Weights of a small mixture-of-experts language model, trained from scratch on English Wikipedia.
Size: width 192, vocabulary 16384, 92M parameters.
Training: a variant of Adam for the experts, 542M tokens, 3735 steps.
Below are experts of layer 10 (counted from 0) of a mixture-of-experts language model. Rows are named router (the router's row for the expert), gate (a neuron's input weights, with its number), up (a neuron's input weights, with its number) and show model dimensions 0-191. Each number is 128 + 24 x the weight over its row's rms, rounded and kept within 0 to 255. Numbers have three digits each.
After each expert's rows: a language model's description of what the expert responds to; "gets" lists some tokens that make up at least twice as much of what it gets as of all text. This comes from a sample of Wikipedia text that the model never trained on. Tokens count by the router's weight.

# expert 17
router:133134129121112155153136105142102158136106154114128153101095103102137090142116105152134151113093154117105166157099077116109096100148095160119105153100157121126137139160117123117115137116162138126142140123162119116118111150099090155154171142113148136139148160151158146113086148145114105168108098116123142116095166099153134145119135148124158148131100142101154149142167077113095109141148113082109090088149152144142153143160130095136153169121136096106140119115105115136171102111082147150094161100091135109088153122122104103088119112104122105108124121079087110141100159167102166097
gate1:148157110158130132142148160165118126147127137087099127136094109133139105176121140141133129122112119119111162143121098090101105131135131147132096186098144134126103136126095153105126179120160160120127152115149127084129085143138094117134140152119119126134126136145154163126099138172057128114126116114093149113134140088142137150124113099107167126122160145129127157155145132119149098112163107129106099123113138119168178132149119125123139181139136095106157140137128130142151083119115118184115120124079131109078131119138108111091066129127125138089125069076103103133111141183121162088
up1:098086181079102148121107098108112140136085134152125154105187118100134165097120120144155136118138164129152117149114145136124136095159092131102139098141128112103161153142145078129122111122138115155127126128121159158118146146096151178135134134112167167156157132142121082098128108086186105145106139108153132124105129149122136137136158179120124108114086134115145122140135106120093129155129110115135131094182136174119087153112155111111123090108131150121129086105124109127101155116126154086149163115153155121145155113107115131157155112109160097147099158178155126152122141104104078135
Description: Locative prepositions. Prepositions like in, of, within, throughout after a noun, especially "largest X in" or "one of the constituencies in".
gets: " in", " of", " for", " at", " to", " In"

# expert 33
router:128129131140108141147143113133110153150093145108116166108102073115143090154094113168142159082096159113092149159092096116114096098159099141114094161109144130114155152136104085114099148109156129142115140109141168113121097141098116151149142140094150146154163154151140144106092153159106104153107116092095137106111165115149133150139131154103159136117099150110126149126135126100083115128145106104117116093126156145161158160142139089092171156126158117132161091111118117137141126107109140140095139125096162097103147101123088098108109096091117108105116083113125112137108160167094160103
gate0:116158105112138141148138126126142138139113132097109163111134118121144071141104143134122125119158186096105130140066124114115134119144095163117110104090163109110149148143100135134133163116144132154113132108130108123100112141098108185117133198059131171181158114146153143108084169133099111131132112104110166133091181115127135140097139159121131113102124148125129140111154116169094091146140117129152134102112118161130155147131133135126151155151154094119177110116131113139123142082102140117179125114142167144146159119131071088093126115111137122146103122110124103168125126141119115083
up0:092169093124154112132120126123175115094141116122143139148156124150131103127128167123109120124166158093092104123061145146131135139118123143137119079121123115143109158118125159155143136136111104174085118134094116124098145117121146160079101164096113144150141090129126119141115137148126143086167133105081150137112141151119104122099149148135120108111150121159099131091111141168122127103113149157173161125075068132108119127099117156137153116162121093153158126143142146122086170118122124105160098145167175166169124146161082127127153156120125153141128121135157125144139092110138077106
Description: Clause-joining conjunctions. Conjunctions and punctuation joining clauses, such as and, but, while, although, and commas or periods ending a clause.
gets: ".", " and", ",", " but", ")", ";"

# expert 44
router:126123138119116159150141114137101148159099128097097142103113100099153102147107105143163146106128145130101168150106097113111098102143101150108097147103156123101146157163111104107103163087161142132107147100153131118123099162086113154142162160106146165157154152162144153105096141140109107155099094103114153131102153100142152138113113163124159149108103145106161145154157092115092105143161104101110113096150155159151157154141149092109142150110148098103169114101104109143147110099100160148129147107114144096094150105106102106119102105097146102101111116090106111153106154163101159101
gate0:124096094144136104118129142178114142183117115126135122112134155092182093147120111125116127119151083120135169173099121121133134136130152097119129126152112098138158091109155174072086156093142120159144096148157122130097097149132151146093121121103137088155120137127128137153131119099123147130050147135135120092098212099099119180150108114148138186101137143150103103145147130128107116156153114136155104128126139127083120163142108112131103094128144142145115134153125147115134074136148120152124147115141159131145120137104149130116144108151108138098116106091131144151092100138134161127
up0:135157134120081130083112141099138122217074157125140091134126124115109119131122138121113111152126115135099100086110181134097109117149115124128135130117117142131170136133151115109125203143133108173116096154132096135144092161153140168112121166089109153126132114137108141140130123128127135145080151166176099086150136147098106159133073111156151127130107147151114105140165107136113120170125172150129164123119114148082114164112105120143153103158159094121099135173140146158103113135137102131089136099137150134138134101078155130107127139132102138113128137119139099135130128134152143092
Description: Quantity and article words. The article a and words in quantity phrases such as at least a dozen, two and a half, first, consecutive, percent.
gets: " a", "%", " to", " or", " A", " first"

# expert 42
router:124111130108090136147137105141092143147100142119110145092112104117143106140100097160162145102110147122113164150100106113102101093169111145131106154098152139095158150159098122107120152111153134135125147086156156111121100141101101146156147154099150148149145151143156124098107147142088115146105105107112159119100160095139163169133140134106151164121097147100149157171160108095107090148148110101106117105155165139142146165149148095105139140107148120081157117101105119152151108115091150144118153091091130090095150099103104100093114107096131096130107123120113120165096156150091150093
gate0:133145112120115123154161141126141119119133155134135112066138103077135125131129120157121141125084163179135158149113119147116159107133135155167132102086151137067169133135130144124091142117076129130091140119105137153091117113143095115136122118142191087143147137106101102099097130173137098124117088150144134108121163068117182119142156096122158175139133134144131157149143117123147130149118139105110165113160184112131134122156154122095104118096119132102171133060115100123125142138135150118152109097111089129116142126106135070133137102128144118126098104122144145133161153149108142134
up0:144125143129140137085068084142088128121146114104106123139110154143109137154129108117153127110142120105113117103120143110090106126142117146082128148103104135121106131120127113105115115120162147115117119144179092108119138137094119121092152146118085140109089155146171140167130140082107144119107161088100103174158128155111100114078078153162109115161122114089135090143126105124108153121156123151111111110077067143132109130127096113130172164160154114144113156167110154188140151120096110144127154177115118104131127127143136197145137119138111165154123153123117123115128101109148121121
Description: Former and then roles. Words introducing someone's earlier or later status, such as former, then, as, became, initially, and was in biographies and crime reports.
gets: "\n", " as", " (", " was", ",", "'s"

# expert 45
router:138100149117094141132135121156093144155104153114131145110118113110123105129105104142159148101117144142114145149100102103109134094144102148112093161096155158119174152167082107115132149094135152109141145099147147083113105133101097139149165149104180135149144142152143149112110151143110092135118115110126133150115161096152155147133123155112156167116128143084138144149150113106082097146149117102114099087169149150155160136146176112124138144095173115097159096108085100129138111108096153144114150096108132092114142106090113098112103113090162101148110131125100099145128150163070154118
gate0:115132096120101129121131159160120118189135097123109141137107108117134127148084152176192131127150135129134174136102128135139111087107080159152140138117149149135136151142135147135123148097140163149138169106178130111124126142053132195174122140120146108161135153130124114088104145110123135143074119082157122144121149120184173126127134135125171135086132152148144125139131080133130140129138111145126131124127106156132134137123129133091155115160162090101153133133103124137190109101107142166108142107069128135105126104138124106141108110103119106086119130134098134134101158161124139096
up0:123134072140097118095096171131125142161148074163116142144126110132102124142107157124179116135153125161181149122092111158136136076117093159153156116142131155136133121162148140143132106094142133159126138145166099134122161146076160176142100145133137118156134132131097116120124129097154146133120130122174088115168150135172139105130108127153188147109148126150126142138140104138119162143130137123101177148128108161137145113106157123105173088183114074109130130159126167100165144139136139164146134134106166134119130115147122147146166147102120106083113130136137170145136118158114106124
Description: Table cell separators. Pipe separators between table cells in sports results and stats, plus determiners like other, local, various, another.
gets: " |", " the", "|", " a", " of", " an"

# expert 4
router:149121112121118145154149116131086141159105158132092160118101091101138088147105103137148150107103164128136149163134107106099106081145101159117118146116134127101149153160109108110148150120152140128139130096154141116110093138087093159138153150108145164160159182135143155115090165111102115160085106099113145125095172121123162150133144136112152148134113153102162162140163125106097118135171106108095108111131152168144142145141168104117137167132146116111133116100105105137157090101099125155106148119128129091088150111112105073097119113099123100126087140104102113162091149157106150113
gate0:125131129081128125121130121118104142111102149128102155121129098132117179125134126157150092112113141153092136142114075123116160069159103198119107165115166127123121168134115107139148131111137142166146122119121153158159154152130097159140152141120160176148155156171109088143112164108129071161153114133119138138149165126155120124096137111087156115125113140117125151129155137108113095173128116116123151103144169156151128168165185104121136145100137109114138125130116113149101124139122124124114143101119138127084153112144110118111142143109118050138093144104119058150091115121120109112
up0:126117111092136118114107130084155116112165119131119119153141131152121149125134100138143109150120135157090125126134137144132210093137097175156127160121133120136094169093098090108146139123122134146151115126106130183145169124169139128117102123131112160126139133142119092170117140110105111158172142140118116182126116157133121124130153098112143088159136119109091135089146156118128151171093114137091166115124129174117126119118161127081138136129132104128127172164154143103088170132154117111132121131176096106129155134185168122109171188146106095119127150122132102126134121085133098140
Description: Passive and origin verbs. Auxiliaries and prepositions after nouns in naming and description prose, especially taxonomy, such as was designated, named after, collected from.
gets: " was", " the", " is", " to", " from", " as"

# expert 10
router:144135125110092158130166102152106145138095145103094148104118091112144117123119113180138141098134166146110144156108108106103113111163117141107111162102135154110146154152088104110078133109151132132141133121159143101112105155117120172164159150094164153143141153175152137114104137145113119135115120103132167119119139100144136144128120149089167148103094153098148136156134110076107097127130103105095129104168168135145151160158139088115145162128152116097141115092094095127152096110095160166106161111119136109088144090123122103122086109110132091122089131113101100155106138166119164097
gate0:137095117108110144127139138125102107101131123106118164100152117091109109108112117158134107132134177137140163131122114117078160105162127131160113157122181145131143161140117122133119101087160160095131122100144124132082118071136100140174117153130144125184180146142153106097143124111107109118140123120124152131113117075132115167122092138096131133109120105113171131144134109151122051117148135092124147122210113122157133149144128129125136131146172117111111126099104146157117113128120147105127129123115120104053113079092111115122106114112084112167098121129105128127130124094131135085
up0:153070094085095097091069130175082141139122128153079127126141107127135120107134120125137111130128102144111122132156143155107127096200125115131135137138150144103129169115132158134138146069122129146112121137143097101126125111084156134156121146122095139135136163138099110139155115159185138122145103109111197120113132124121130149122144130163117190126088144123148128109129123140148118101150154109130166105132116097118131106105125120120147128143143136121104180174090120134097191142129129110112117098127138114048106160138141114152082141115142146169116129115117137141151118130140106111
Description: Film and TV roles. Table pipes in filmographies and discographies between title and role, plus acting words like playing, starring, episodes, animated.
gets: " |", " in", ";", ":", "|", " d"

# expert 43
router:136127118129087127139159113144122139146104150093118166069126106093158099147095101153169145104128158133113145145118099107104094105159118153105111158097155133107134158154087085112113154110181135146119148117145130098119097144104112152157139128118145146157138161161159138108113162121103093166093109099128142133109169112136151141126137133095150145118098145093160144141136108113091102144151105111114100116138142163152150131129140104113133140111143098095166089103067094129159092106091155139101160107099117077111137111123102106126100109098130099119102121107114103151110139159090164114
gate0:095162128195114148184179123079140154130161101132114131159125163107107123194096139122073146142089125176099145122083096119134155119145113181099141127076111143141129145174112120115081134097082134117117129109139139151133110145134118095117139140131164130120130105099124118173130181151127085127117104117119135141122159128105152133099096101099132096149135137141065131122125150101141132098142141127106126123106117164144147121169148126127170123110127096096158152131140124148123150144122142149162144154100133129124116116112112099114101127147092102102139164139104114135129118112112147088
up0:155081144128186107089090197145119129147144113147129133186116132121131089099091103127108122139159094164090147168161141129138196138120124148155093142148146123084136142133149131105128084142111121133085137142156111138139141143160099117167139130123110121113120136166144146118121110098157134127121110105165150138129127123128153141151135110121102146103150162099136140142133116133105120114157093123084117120095123141162200155128124120098098160147112093145099143117150098181144157142141142110105084107126153099117140143123160124123157126137174143161116123110170115105113135091167118128
Description: Definite article the. The word the (also The, This, his) after a preposition or verb, starting a noun phrase, as in noted the unique tone.
gets: " the", " The", "The", " a", " that", "="

# expert 46
router:122121139114095148148143114131094158143096141091114152113125104102143106140096107159169155095123160116109158148108110108102110094151091154122109155097160126117161156147104106105122159099148158129113142107141128111113102149105110153149165148109147140150157154154142144096097148142112114162100099098116140125094152105157160149122137155117151151122107151098142167146155094104100106155151114107113114097158140161153153165155143103102153162114150122096161112106099091148165107100097154152114146109089134106097164105119106113104098102107135100114102119094103105163103160153087147085
gate1:107148112133106135128139145137109140174055102120132116114137108125162105187130113158138153139153119095144131134114108123130113078115075131120078148122096174134145148139086130114099145110157174118120120087146125073129120176083109164186113141120150131168140108149139161085116144137123120134099113124119104115142198120162132117125141185126134100141106130118151131131112128114123128145145140115107112121139148116151137133123168128140132120105144113089145111113124037125142115139103126161133144084134118106143154097126126113088063122124112131159120129124132140148122151151093125118
up1:099159136132111107109100141110124120137098080142163099145145139135116145187153132139123132179158084099156118117132111116157143103107098113129107130114088178175116127106115130123125113138134156100113082109112099093135154162098132148145083122165138098140139093118107144142143147128164141121134123130145106123160173154174102099165123187142098075139129112147126126102088147157144142152107151140115141130127138103103122122095120168146119091086121127136129138141134050130121147153116104130150111127144105120180129129136127130143085144150088176170138128132158147156144101118106113149
Description: Sentence ends and but. Sentence-final periods, closing punctuation after quotes, and contrast words like but and however that join clauses, often in narrative.
gets: ".", "\n", " but", ".\"", "\".", " 6"

# expert 9
router:138128138115099148146156109150097148165111149104109162095115098098158094153091104139159150115123145137100160141105104090097116111140092162105097150109147125103170151171082101116111156113150170130139139113148139117114094141116118171154166159119155155156140155155146129103106161118112105151116117100115130143095158114156152141134145149110153151109093140091155148151145106108113105165135099088127100083148151156168151153143130094111133152108151118104144122110100098132152085107102156144119149095086148106112142106112119103110110095109143115127105121098111101158105172155094154104
gate2:117097142147122152141163105097148145215128089132109109118117148077108107134127118120108186141152113166156126162121105114123140142139111176095168137094110138157113153130142142119082121102100160159133102108195112115124140112134138184113174128125143174106121136090144126116100144095115135129091128100168129152134182152152149121122174108083092156147096147114162103132124157138130159154154090128140089164118122120159162120134131125126151112153131121143144136134115098143140095147126098134115138109085097122138135163107140113144137125121130149146104146086099130123112148097129131148
up2:131088131184145119148114123116132131173116164090138121146119129094096131147144100127135102126133141096130120134088135097130116094115143183106147087152118145126119134108135115135085115095109144119145127116150130142122154117111109096184122115131099140150115107110117129118145107132125100113138130111143102123145132097133138080108128164143106141126146115126148108112120124091122152076182051122126132119125142127095130117130182145095166099100120108101124121101144144175110135141119150147064119073144171089150121110110125129114123068072073118109089161127100116100140117108099107145
Description: Labels before values. Punctuation ending a label or sentence, such as colons after Runner-up or Doubles, pipes after event names, and sentence-final periods.
gets: ".", ":", " |", "-", "|", ";"